python train.py --num_hidden_layers=13 --hidden_size=128 --n_experts=32 --experts_per_token=1 --d_expert=160 --d_shared_expert=0 --hidden_act="swiglu" --moe_layers=[2, 3, 4, 5, 6, 7, 8, 9, 10, 11, 12] --router_score="sigmoid" --normalize_top_k=false --routed_scale=2.0 --balance_loss=0.00114 --balance_bias=true --router_logit_norm=1.0 --scale_expert_input=true --init_std_router=0.00698 --lr_router=0.000972 --vocab_size=2048 --norm="layernorm" --norm_eps=1e-06 --tie_word_embeddings=false --optimizer="adamw" --learning_rate=0.00377 --beta1=0.95 --beta2=0.99 --batch_tokens=65536 --max_seq_len=256 --train_tokens=217400000 --max_steps=3318 --dataset="wikipedia_en"
Below are experts of layer 8 (counted from 0) of a mixture-of-experts language model. Rows are named router (the router's row for the expert), gate (a neuron's input weights, with its number), up (a neuron's input weights, with its number) and show model dimensions 0-127. Each number is 500 + 40 x the weight over its row's rms, rounded and kept within 0 to 999. Numbers have three digits each.
Before each expert's rows: a language model's description of what the expert responds to. This comes from a sample of Wikipedia text that the model never trained on.

# expert 20
Table separators, commas in numbers and word pieces in tables or names, e.g. Le-ngth in track lists, Re-gi-ster, comp-lement.
router:459451438438512437523520525459529503442468508444442415561579512537471458468513517423507539556571501529504439531505490491442455441518538496546539521481519522520479487519459519482454441484439477558476522468475456446468533503496506543525524541527477460473483518545531437520437480557539456570466487527466564457556472549425520440457548515459450465508429525440533509490486532564543486536516
gate1:505470494587484541426485519434491551513554478495543494561490514521515446538504499587451527434518432482503533489574476397511435497488525462512466478525491528496520476438567496517510522465519508497498460599475555516437403492507569471505550471489587520505499519480567488468481512540514536486509501450465514457504434543499488491520471533500497442410448549586513496499468456555472479529562
up1:454462473539510588467451456441490467452527534469498476490515486497548506461509549594478471503528487518517491492507521472474485480482411499533484531503543534409432522413574545534450465546509572524458499483514485484467479541449467553542493485422506486519620498533450462492529510501502482503490459571527467508499412544445482477520497538508524542487482510573502549525425476571575460444515
gate2:522534476533455427476513440495483446501467525581460559533479522479527556508468510541503540492501535484447497440474429487514605436571528491510476536487481495507443491475515457512461469500579503470531460470477509469535594526556558569455499525509499508439574475506485551520515543520454534499475544541480438513446552503567548560445557474471467502485569500458450450456482565532557453529536
up2:481477444426489454536476559484533517572502470577466480412496497530567466520515516528479523485532487513513462500520448563483573499464499533425553482493514497523560515437593470479455542585476535479411475481498471402557463497510452494496523537577539467440410501521543583529540453523514495507476527504557504509451483434487531497553496549480478455457520491514441499478543462494515544503488
gate3:472438531507553504499533453391564496488468488473593531424498496497530519472531505555497480439432470493539514474569550505530493509529551503529451586542456527498599487432537544480456533516462515458584491537475545518514508476486471452416458490447502537521484522424497487442492544539439473508521436475496504525515518498563439567492473484537558458552497408532519472502541483480510490503482
up3:535485531469410511488487509496457533428501567518563485502520518546563489450464553444487459510482498496512497516552433492567491564514499508506527548503529506561476428490476548496437441445481414467465562481473491475526493472569488562574469514482546589403439474502453546440487508495504486535575580470584441472527502474542517521505495481445508570527500471527510485508559548513496467484492
gate4:426483491554504544455545534535458584521502533560461538504521431501472534517530535505462522447472462443544526496507519514499524511436540452494494479435528467491473513562449517477439542520494423502459482563509489563473472443557479514532504513535537452526539522504416482415518470513503515464484593468537475533484473527513513525494429528461539381471553595537528545485539523470517498516413
up4:581522514536512466420462495557525505500506489466441533501489569551542534560492479496466497534611451560457497524524512420485482485536511501547534496520511539538545496487557472509486444492464503505469553510492502479535519484470489516494573510465540513550521493451470476548516531478448461469547487488518508450515437448538392536530411589510503516457502415431523507594502452431486549436485

# expert 22
Final s on plurals and names, percent signs, season spans like –19 and –20, and stat-table letters and years.
router:537444448439474449543441510421585484446513483436436449511538504530488461491476560487505505523496516529478512559505544487449523501483513481517472527478476461493435585520520516565497443535474442484529478429447465533450548472522558603518478524504523524456451588494518546544554541515522490495511442551515496465529531549414454497533488566531472402511450514450509487496488518510505535558455
gate1:535469492468535447542550499499445456539485485550482556552527549411583515488471512505417428520545524500528471474488486460526521465519462530527406549552490482533493504527468513485501406510444606527550537487441474592538471453523476536552549548516462570475541456462447439459507504516439479476511480561436548529551503463504516468502465451507512473510492480509472476545472497439547522547507
up1:444480489540427460479482474492512499527508507440421479560521540552467536468556454489452522485487502504518503517532431472516600506553456470474572500520537494500434543540446491530512510594529537597601502455458520508514530447548471490524465519495485414476442578533460505503553442487506403513490518499451554490529457530513437467434430506506498495525503531550499429524510525481462492497509
gate2:498458483458509530475432425529431505542516533495513458583466479501511468520487485442560474512499502457546460426482418539492540577452474603449469494488479523461492467526555611445571514483487495511484404494549531524498525484546483479536532481508547469474446506511514566508515418520506485505515531493468482475532620512449531582508526480517471496475569510524520506481517487555443469455515
up2:421534520562514458494568428476531428497486492526432458502475495521555546501500448513471484452493490529509582481545506503561508510510513503568535514549524492490540567476398483514442521493562522520482504495469453483508547533424452471430513515470464482474504426544428491501474462487460442526503478502439518499511417478523481560431554522621558515588542520517469470459521478517473511510532
gate3:454516553497463505523469470518442434522514548461506489551538467509481529491465504506539474575478528427487554504496425552513492523480484493527537515441476587505580490509533520460490483515525483504533395580501488535547474472537506454410476571543539501455478443476449481461508439491556533450607503549537452471511549492479553489480523504474550537464603507491486524498449465499480402508480
up3:496536468506575455516550467498470464530504425515531484481428539508584598526510484489547496531552460528468522517563573600443556472500501541497492456590448477492514456472514502496471543482541551398404520531542486460477500466482502505442512515447515524544484456477438476516424581462482418529548526475503497437513460556438499446503516529517485488474481455525504484506508544532500493473522
gate4:523501544511422541527525438455509509544580517499526501458544508521513528524582526531550498488539474449478618470537517485476505539476500516462526430479474427521549553426482533475483568564458460531580498586533498476491503485577488440486422589520485429510472442524491523460535464528562527556476511478478472445470541485496490516514467488517492531523504526484483414472505458450449443482466
up4:489487513482514405512491458543494495566513519509463506451541521408515486485537451455484546509531530494446515487540449572475514513539572528457508477488533507533469465444488495518481448519565430500492521558479547454468438397493472499530485438489536491487489558522507482457448510458516537449579465525500506520538539472580475438499530455582567548457562430415501476503597507524486534484522

# expert 8
Infobox and table field labels, colons, brackets and degree marks in coordinates, e.g. Coordinates:, Seats:, Summer (DST): UTC, (LII).
router:517522520533536483489451522470475468485542486493460524492525552518506505570535486513560507488419475478550526482489519575462539545487528470525482537492495502545449490508511487516490576532534584476513496523501524496452411525564475492575507477500567590513534472483421479481477489404447519473574538489503438563534549468522414531387472528447543521466542530500490496445512521404452481456471
gate1:509466552565518494462518529513437547566456469484487457472456426506494539515526435526519530542562494526470501521479515507486509411529517475457541421474526473512455508527518481521423493581563541485552526476510505514457445489525500531422585448465479501619460465441469557505459529484564537509451459462568512476486437474576470487448521555468538556468546518472507476494491521521457506460443
up1:477488524518557547443420530459444555461462475487497512483489432505536530450609404506556476528520486482535458562517400611500507445536542429504501458530511466493493553554537518445437474556557555470487518500547538497490544507506454493497537463486548506524466446440521515494480515447588494496495518461599514588499497504523482447473502501485517541461467473504548495478516514462503482508505
gate2:481450523461505464557492527545441488517511557575494499536485519555447539516430460466503529540497511580546564512452518486527558463538469464540490515486496502490522511553562470558554480531480459492478493467477475564514536455498561415478518459474453470460526500446520529468538508476482542532481469482459408401560586548525454503512505423536560497472557455439498447536447472521446528454545
up2:512531538502473480546504501457505468442587507470385532439477444466468576485327415501562505511479500462486472487528518521502510532497518495523548451493519429525482548478431570476565564502555520518528504519509587515497482489464524469443513516474489501493463513517491457479507501483561527542508492526530454490483544537437481527489575525586529520469550568489501521473527505480508458491450
gate3:470503577501489406512573451456517522518542475549533528431483444479483514542525482523562572517592557457433464450581461548520503482518452516550483485508491488539555544532487551524453484467450509419559493515560493540421467537454497509496459513478447477554527488542473458527470415433524437499490487527550479550458481489524561495558491451470569509541539454509517462491512473464483512539498
up3:443535480498505466458498523567506481540490548509438570529473513504501548564461534456461493551529548566418558528491477488536512523400456491432505455507436491463543481518398511469525503485523523510441511447495515523547495454442508461523520506474463472500552476469463515487514450555579493505552454532465588490470573575523492464501496599571514461453545493486471504542502500447453567490504
gate4:488527566500486487461611495539521503515515442495456467532511474535492497512478513462500480543508511493533526413435583450497495479480496565500511455484511497509526468497486374557482599463484525517574508469596593515496497450454466526467521485482495506567490555455465488553505479421536444520522482506560509484547539479495497443494432478509488475500584514511482543513485526490376463509505
up4:476440513503480476461448493467468561493485615542536499558491571564456517465495478490474516542466548490513473502564478526509495526491510488533507482492450476445548498489517506546563414501491477478470523527480447519486540403549525490537459496412472538449480447506540535451447497489526504468469509404483473477469530480475483549516539518443562584549525442444543525456489457520570488516615

# expert 5
Past-tense and participle verbs and endings like -ed, -ing, -ated, e.g. named, known, used, released, occupied, established.
router:538514577495511532471520544539524421488539555570564504562448471413543493490508461504462506462502516430535504478531527514473531469463565416518541505483520446419481563412532486519534509490497508512536540503457517505559509488435408520450520477437382560486544460493500478466527552472543472519513412504455479544502528457544458470514507511486488464541543445465508445499461512534483528535482
gate1:425478530513511527505467534480544472539502505474472522524547423565451528498411529555537530486570550516503452486523450534505424482546464456507432437565463516522548460481459602580503536463482511462404541452547508485422528499511570496461481491459436453459493592468532519488505514467498528480537522520470493468539437487483519536558458483477552582472471529518498520453489479474538507467486
up1:442499493492532524464509522521519486541485517503536475506436474532525499455535429496479470450507402437579450542549546538516441522478536434464474525488456518526536547513467477548440496483542485554463544518515544436505565533470560482541564481512485499530514523518485496547463429487535477432465523476465564511528436499568591505496469442461558440523455512541515436527446466472546606502456
gate2:508515443527533474451586539552410526495553529487534494535446511437472531573547516504457528488561525463473528539512541474462525473491479479511510448485436477513505480502551530474468501496506467470531482416443512527558471523566510513553448540533454556440502483363451447502564499482488515496547519476488446442515494472556426581526478465450563510483480470504497481542595490467541505518533
up2:537446492495512480362485533467464481472483487554507503507481502457537490472540499520482531521504578522479486540592499568458518499546490519464479516411494506475542495438542484498497437524482520459598495436455552568509459507499538474481526521530482538507522493419402432506550513523550516529575505454552524404553460401542483496512477516504563492531514454468501463543476465466494532509514
gate3:541530510521575497470484600539511498468538559552456552504483497568511432463513495516418559524500479491462498526472408391486543456461481486488507440482478457479479534554551518467469510430532508527497447446498390531505539499520463556487446484494511446536491459474538524514522488552514549489529472491511559448475504469561510595434557465495507498491579444484508542537521535479553472480520
up3:464460541502464491616482469551504530566461475454520486521549516416426546502444561536543513506513519530458515496485581525491523506512475506519516571485409494567486421500474521545546438557495425415426502531481620419468447457473501542519522530568530483485518537474448501473446463453474500491506554509514518480485516509451493485520509545489522469484466490450459530477477479559528491507517
gate4:483522455483446557500471549543443479452526520492525519504562480498518542473438512521505516507473594483496437529583404489505437505546499546551503514476505510478546513495563493559515521501531514478531484514523536458519427514482502511402505495460572470480525498492453486486540410490439553560568489397444517508522442462406432540465524519499518515565534489458498491466516489448499549515583
up4:429555549437461479554453474444492560469546452472491484469445464527583455461437511517508550517544546493492469468535438558529443519500475479541484565562479520484504490540502540528599432505505531501468515552481559530466522512415472497497522503541486484538476490472476525461516473585533487479508524496552461435485512566423476508563523531527498529439532559535417473500422517496435447497513

# expert 12
Sentence-final periods, commas, opening parentheses, quotation marks and table pipes after titles, names or clauses, as in Show (2016) or down.
router:462446471419479478542494519464502505437471522443516413491549535538491410478506543387481525518560489532520458566527471514505489488524497489563572480527539531535490491519464517455459423446441468530502566444491446462463536542499502504556505550496441445478465514540524484515436450545556469580498479551473563451562467544458535454479589521524478466495463535473518478538520530497532520472503
gate1:530505518538504516479503415491565488423487497530443555556450458496433528529594536541415473449496539533524523492489452468547503432453496505516528530494470474486573561476465580520437489472555447498505493469489556497554454444539498490454486574527505573482556455492544501491532616531424529482498536478471462527445532507444453481495496485450477486489476511486490504502498495567432456486441
up1:526552534473484520530479541511453494506449463533523501419510465530536517427497429481536505462507544519511549494471489560539532594437530428454555495420501468524435548489506504548562526578557521546517428521497557481507500505472463529499513506553502488500474525511528489453549520515557433500494452389546550475483483487520564444457410508507509460503478519502558427550505589480463497459493
gate2:506498528516448570546523457540502562522512522487524549465524466437433506431515480507557449497559456469433522466511499531479474544544572439526483491426492407488474505411466485488502583482503480542486461507607466448484522452467558516511474461560520493519465548556577536465467479490503511509530489418518505492497463400524461530525483555482519566523456478565551498442488546515499491527503
up2:479507522478488441509509578478388515557584457522438488448490503512528493507461502457449540510503490531562476559395486585548535509452532425562476508544469536426523522581548484530514496549436436533474513458495498442526504490501488430512536438519523516551446559442453498554554488499447500488522478522522489513502441542472545469557513456493476528462514466451510503572560491498523509476487
gate3:526480462591516507527542530587492529561501464460509447514478501551502483559422540498499465454528449451445542481529474538443559524472522504563496467471408493570521540456538480509544538511523498511508470555483503524460474534507518535511552463458515537565564566463497508520483522489471521483512476433460519482453497534567425560422437490477488432568588427482474528484450452529497519508550
up3:510492525491511458462574514491482464447555581421492459437514511505517500500510469484549530492486532471458507509519493545500534505460485466522536505502437478520545490495445531438561557481461526559491483468543528470436507586481588537535493424591476496500540571426539544483542463482528527499485418474543523480404493475549444499550511523529564564538519476507484548472479510465476436586449
gate4:523443468550473444525534525512553481574512498500522548511449471436457535552504474599496551569460511565495525521531522506452510504453558542484476523453461484434480463506534471527494507487529543474546491442544450501541469466597433469469541489501492542497447440545453547485450485436468517507483501528585452508525513471467562526512496552463471502563559461567552472465424551530458429507489
up4:426463557540472567461422488540477498515502405533488447471544550486532525520556508434497522480488536530577490527500495527539514546486468543432416492460512566455426499540545480559431524509475551477462522538469518542507449462458496467481493444558494485522478546510532469483507528483523485489549469576511470532570502487510501538480540495555462453493452596478533448572427442513558528501467

# expert 9
Number words, quantifiers and time nouns like one, two, some, several, years, day, and digits in register entries like #74001679.
router:476543540521527457536475495587501428498457508518461496541490465536495553487563588518509493426489419483452503467509527494565499478588529537463433440411501514420568486518518430452491474460519472540471489466442467501542535537503506483491440519525528533532503539546571512488515445476477520469547505443471553458571545396509467529450474504543516534466551456518504460460458474513498497533443
gate1:588470480611496456525463579445547529468548539564407507505421529496521541525454490509498527485549485383472544467485456461502554521529503546569456531505529434491522444476459471488480570501520500466492455520492598483524580484461528557508476499470498510488462521473502438540494458551448533465466468518520490493503508464505543517442552493497491508516532499556472530519539533419502493423531
up1:503513456557521474482512514534463526493531477475607439511484528555557506530528570509488472467488490427567419474533461496558510553467438535516474461539496517508511545527490494528540485532503514517478553529501562447500538557520524549538473445408564495526630527477450429501553454483500487428490447439484517478469493492462550490470506482488431481555500502569443517503450476451550548451475
gate2:497526485500464478465507514509463558524495465551531487491456575511492513555504536421436546485432531478427508400533481495503578440576510537512522508507430550509533438494521513469495581518464525480451542486478475481495566538458478571552495501471514464472468460520532511470535420495462531543437447425489532552484551566533441541463470507460489424469523517604521519522485464515460548520494
up2:555468439512512448575510474483562542502533490479501491506504442508528495489455435523555396515466476443496545511546554519534451529493490556454566451498576509479525436526488551543527576435532499453532452462485490514515467512448512537487580494526515503537497498543494502461440556533495504483505523596492515526466511528426519529467534474451455531605448525532453519533484476482459466386508
gate3:523444540488405550541513505538477488494508486574514479395459481511471496521522514498504530565528626484477438477474505505466507477523580476488445531490587544472472499527495506547478579465505500486558458462480512465524553422536550465460471575513528508546501551521462528527508495534474473518514538459470461537419419457510491563516514421476499481516479525592491537549480436505508448530497
up3:432536468482530566514464521533442504490563483507518475446452508535480408544481566461422512459519503471516545477500544530591561447531492515560525452500527541439417562451505524525447470457571531547483517523501480523493569481526430474457547586517512430462497517518434494484499510518510470466445504518486488513535441510544502425479544504472435482579495563501550551474475512519476560502526
gate4:517581477573516486511554493545476484556502459543392508510519553485561522584422448496491476545491506567477514519425465552456485473513498493468524473454542475460545500545549480493432473469533526438511505464487542464548527537542407525451489447524505561523447483443425506476536504475541437469518504548580517481544560504493472500477499506491488457553512452473526453605485522493508460485452
up4:530495449564594461501550479537468536584483460523465481573484500501529581499507502451476487507501453518549513489472448429429467499532505460440492473487537456588515554575512483457498470504491509532514579473483577472479489476495511527495474463529456536580526494447484486453530489500478499433494537485509493461547533438504421482542450502530526427483427498442486440534539476391502550544480

# expert 24
Colons after field labels in lists like Family:, Position:, Directed by:, plus nationality adjectives such as British, French, Indian.
router:575561488479554510491465497506569444475551464489507498525505479549564560531383515536474466533560525462578527575471477475486471529482490508478505442559568495544481457515505497516548513505438484433436493497522435549442519558426451500487429462484552514478513522539549473493489414403526518524509544474518470511482501498542470455471503536535522436519457530503525522515557484495540426448452
gate1:518618457464507478440491483509533539490536504499581474489455443542504534526470469514491473518492555491422502473564550503473597530414528454509484504491509466478566559514462508498510546503482516454521497511481511593524511513482525482459562470439445548521519430414426460527483466499442472522443551454520504516447571493516420498438474527488506475575528562566500458504524513467522538479524
up1:509545477599478508477555415468584563483498492496400502529514470431486446515490478535556504510527536542501527439465507460468442567492509505463517474441469464483574494498510556525430512533546485529578461510494495452534487456501496511546492442554523486508556577539503503527419497535522458526512487506431434495471468544484526486523484622523490510560502442459551514548512484498478443545507
gate2:468551500518494458507469535565528463525531499469471480471462422446509451503553501514512449460485455548395498538557527523464529598506592476451508498517535513505564520451474488517565531485490501460467534462505498500455534595474525472508574486550433485527519498447453454434506462586455571525454512539503580432451488530526455500445503503521510493491588467567516483537506501480455512487467
up2:541426538446575502525513520567510550511512526441533471498508550498500450511516499428474439512556527420555446380447511488531514497468443621502594472461478447501515460497510502502480540431509510510509469544541512498558492514512473464468511555491577499481526433508578524530519498509474456497533529460485491535542481516494514490578443477533477452475416483515533547443488461529517469537451
gate3:453507495531515466512554446449388481476567508542517489470465530496442502471492488543501482476545547526445473455518510581432470510531466567483517547543550436527544459452559465502550453524571503513599440549516481518445499447501525527528484509446549453430432485529519538514519464493556513468543536525494471532412521446544516508522543531481434464518494505546499512450557518447483540482571
up3:475480520424550520470558625495481494493538449508566509486454465485510535472494482569472508481499410467521474452539563516537481527473480438417504531433497533510580515529446491505497535585507479542490516523555484517554502516473536499477594545499478449525526560424548449508537463489531498542519499503453441462501489459524442536528477441454515464469420444511468511538533454468498484584485
gate4:476472485554517537514499530500521470494416466512446504513511560516526521485554437448484498497510478524520491475493475498568558471533476476578494452550502442529458558520496509460492514566566552450582472493501538421548503540463511470455517473408531495531453470458511575467532509525402460464552499554533454538535488450459465496476493573540440581485494534542498466442546528440510555552444
up4:542465581456516587465497526533490544503486534497489503529516530484462475536558509449455446491484534455494568496506463448454528489479487495541493448512492531546467510446555501468557526452567476460480463516522468530533520489482461560464439601456587538471526445465538499501488552548504459525523530445428540547483521467420473541489506431473496547435491481519471478455518517533577519625469

# expert 31
Pieces like et, it, at in network, Heat, kit, plus pipes and numbers inside sports standings and result tables.
router:450496432458411417494534531561511524477463516472521480535488565512522458468495445506475535513522493507460478536544506541482541484518505539553470500440467531612543438548447563521441460504456453593521483470515496477477466550467472528425461573580499550478515486552528493516451507506476497578527583556513518490512537434454474449510524498472512496525534489447574504458477456563532487533503
gate1:504479470445438538470540493521483491494487499484456490458536469552439503445435502510458539405488592504494474504509513517428544550483493503440529552519532420534539506498495493490528579541435462433478456500478560528533446479595524538460567530499487467526514461445531539466519515547506510500536506475508509578482475438461509586533455449489478509520582520490554437542472535447541441558543
up1:467481541491520491553490400460495552476444497529548382517574508450573477520523510459493511523490408506527500463501543497558475481468514521497521548553496573473499522511545516462555489501520510517487362556510576413508477477481453498463518515504545492460558520513480568463490481426508466530539476517432545494541483528500517489486557379471534542497480523533491475462447471537504505502482
gate2:447483535515540500493497480512487501508513517525514535501492488574489566475559553535481506492526545519490462516401504474488501519508490461510503504468512508462602474522549432506572498520534531502557454464426482493563479471525468519415624532446557404514503480461472508426470513469469544472556568501515509575523527437512445563450527490509539516526539407490502477510527498418494480431533
up2:581486523528534490581461489468482434502522494536514515573496480481508472555477509398440460460540408522404490602585541450504573486450569541501509521473428466508456524581452528515490522533515472425548521462507506552515527495486443437509470501494519477435483494463512469509519512544461504541492412493498504496555573509494474489482513550531459543516528487516490475544523503537535437519468
gate3:486486515446541497465510464487503486484454465545508537488500491562512486498524539573500481464517473494558527449448562390524530512555416503513473605474520486485513503544518517491490488508539528449408514534397500560515423443420489499449553560435509518510542501505492585450504569453403450531447551543466509487479491505499514565542547481518507519506489473502568543475503474450502496534486
up3:469560477520490508479442473600456477485516464494443465535499494515514568531506510510455519538461564515453479430543538525482526497524507465558495462493513499482558461468463496518530498572459471469529466585462548475580494494498581577485468388436519476509384417509529442518464523512495495525512554526500571530509490508520549500448433517509429479527535553509501478509492568504456495434471
gate4:514548506495485535546549461520497475528512474533552544468539438465476498411479571528422494471486529516568487437490513528525500478542451594492488565429475472513521538596554501525470449465504514490513500481473543535579447483464547458526513491518499531530491444502468457460422583524485563555525551450542444475494527464526503519483481469519561448500515523463563452555529402472505517469441
up4:458457435461517492477481572483516488507525506561530572499512480468454481573524474521523536416487469510434490533538433495504520496519534589509518553461498451504458469510470437532514508401500521543560477538527522531604450517586557514494575517493434490478499484544513517484476464560503537501532467447471474505491471484451462471519504517566531485493477402434514512442601449452465502480482

# expert 19
The suffix ic (syndication, glycemic), prefixes pro, sub, per, and determiners like this, same, new, in.
router:492488557525478554535523454545447506524577474496481539431524483501496474508487438569521481381516527472491536508572500421530509509446498561442466484500544529520527442536526489472555508500506438482515518548543550515535451414557460453464493457502480492540535473457449500559585546486510458492495561460504462553527477469489514593574488436483482479530527478528422585454492496477469514471508
gate1:486456527531448471497452494528497447530497597594539537542467493462449542516524489548477502465524469514448465452486434511488546537534523552527591511491516511516419440580543478471508553468447446476483517482545480540553473524511425516547511498471480540477513494467531480487492505504468523440466538482451528542511487530494385545432499539484519463471612478580483457470530457471462546497558
up1:462480499515426518525504426481516427546504586551584515500506482459420545505584467554489496448502426550459506483545448502518543516488497543522520507485501518516499416555530567531505516441448469496500466542528471539560440485524426488522560467471511568464483479508462452465452544522435502467475530498502522561523507483427482500494423497505519499472568448523501486607502494515417475523538
gate2:564518430459499442470472560480571495518403479487493509489534487411464465457545512499507604463473477555450531491496450504431542483498531428498435486441483503493534568574537527517538462473455489508507446521405511450493581511481473526485510525497552537473530557532533519503514533487526491480472540542484407554468545497510440470484487413503551508580505533535465556514473497468488535494531
up2:480506470526504513528554445497438455466544547561516511472538508497488562495432473537512482533501534494587479531489505526584470492545550521525524549491521531541466468422437499510448530514518469463569519432512580583554420510495566464468457516516455468468475489455456483468436484492485441524537458475546509542516526445520463458468543555398454519488474495533491420560486574469464501527459
gate3:507525511530551523541408533503474501477468438514402499425538553474504506528512473493540537514500444484512514536480524481436505473546529411506566461537444507534508524522533504529473433538434520534491452497504455436489449474514450567539547488478534547506528440434494490453518500478523521589532508410471457563493487467537458523498544509536417548557509468568574521489500461449510569536452
up3:488488449570478500556390538458520462519541493533430463502505600536455558539541459499556530517525495579517507509506544521475541510493494408429550440536514493487500551521465550548445510558470555508505443520523482477540502486492517513482519501477479502579460464472434488448459451511498487481549539469479502532463501423467475489463484435512512540522540509571565562451491452422507576516462
gate4:559457510477492492505470504470519531461509488554538510510501481499502520490463524483567535539484507521576484497479572545547490518477455507519431465525416523537479496523503469544469475474491503485565511557450523498394450496486517590536478525488467552559470543411551500452507577490421486454440509554494460518527473492511497445555452531389514426538422472531587550539484519523522450526471
up4:478475468492530497499497519493468528523534455471493512509596549575432502432581509530465503553508522484419562517512483428448534403483523552477511532602489533470533470476564578463529500567544461531496537452532516499519452513516419448492523559491507538483512448528526450465517463472537524518490460442477487495469525522501449498420508550581482527549523495491447414520544491465482496470563

# expert 26
Initial m of words, slashes in career lists and accented Latin letters, e.g. m-edian, m-artial, Bill-board, S-ã-o.
router:521478443474486483505463421538529546463522463518454518546520563533514471487444510516528485543458496551491471465502529530517434489527581467536490487494435543579481468464523419524429467440495435487539482502434490501525497513464473450532585511525500444489520530454527546534572493488472536456516547476520467510522385595519564480492512519487463515559505532409490546494492552463532401532509
gate1:512417520523503523543473525584449501492489506543559537513473456477442486555515537509483415502517490456471494405490505530591484518500445492469504555440455494449532610480499548497420458475509497532502450574449511519560529536503510488526464534488492481543478498479527499518507576508476500499421584503530518491428474525470535487612459504527496419466481552516514505547489546445493563537470
up1:470574474470461566455500537436575529420460444509449483474537491503528491482439516568505579502548508556578515569460487382448487485574549515509458495532578497511486548499528462526525486488471528481447531454513496495532483492484511531456534443510474478481595422508546418476507529543512495537442447536536474478504515508505481490450505464422497549498534483502524517433440534543478519502468
gate2:532492573462513544460503593479505509531479505476477508483472492437477546430513492536532441495466410447586482433440532503450595440469453557440550508468509441522487454500456492469545555506495500572453506474516525496586578488551451502478515446477505531483536509535507465522520491511505535469574471486523440514463567568511537539543480488508469440410510492540517470520521570492483484462492
up2:437487533499514528587538540509459435562415480483474507501465519465473529503492528458560476469512544524501420459466491496506520413574547621523518426464473474466566481490452491482511472531480488549566463515539560464573492486471471489467560519429487487525533511478477566492489501479493486491556532557532417512549514442498537440529584519501479512510479401507483556487524535519496537474525
gate3:415460500542475621513547475485524496574455550518491502530535555517495578455509448547486455526498450502557518457503576531569497615457541476515460553544503486422520500462465485486503446499484464527513481466550500522527506504484545460442401493426485521451485497498598461526499483504489452504524486596459453498531489459518501506447489497459517474462488480516499520425534505450496537540460
up3:480468532454506576558435516453508468521467505535428500475506444519515504579506557532555401541478556515470484453605462538526520487518548431466484467508516426471439563523470565460503482471489472479482522522505524519435481483537498462491532457562461460451582467481549517456561498537489541500471488544544454502490461491488527477560539511615522529493526507489480484417519476477559448505463
gate4:519490506546469493513475453516537500499439528493568478563491397448493465550480467446503543558531531525534615560551548452515490551494539499556483480458567450458521464507539504517515460477464430463512452544513507518543499526455443476496473492524479479568509475527516479503525483471494562523475613443530475540480448528484492493526472430431488553583432537513473549475518480509428466566527
up4:466484457516510506493482489437423490500483499495398421481564560568513496452505494555536460511378514512499561548545584506509469482490496504514431508541402491460443483459569498472482486569522534526543497494540510561471500453465554533576451527478497532429429576529555516494547530519462524458525439437502522489514513522518530468533555508517508520503499511464448454519471525464463550528492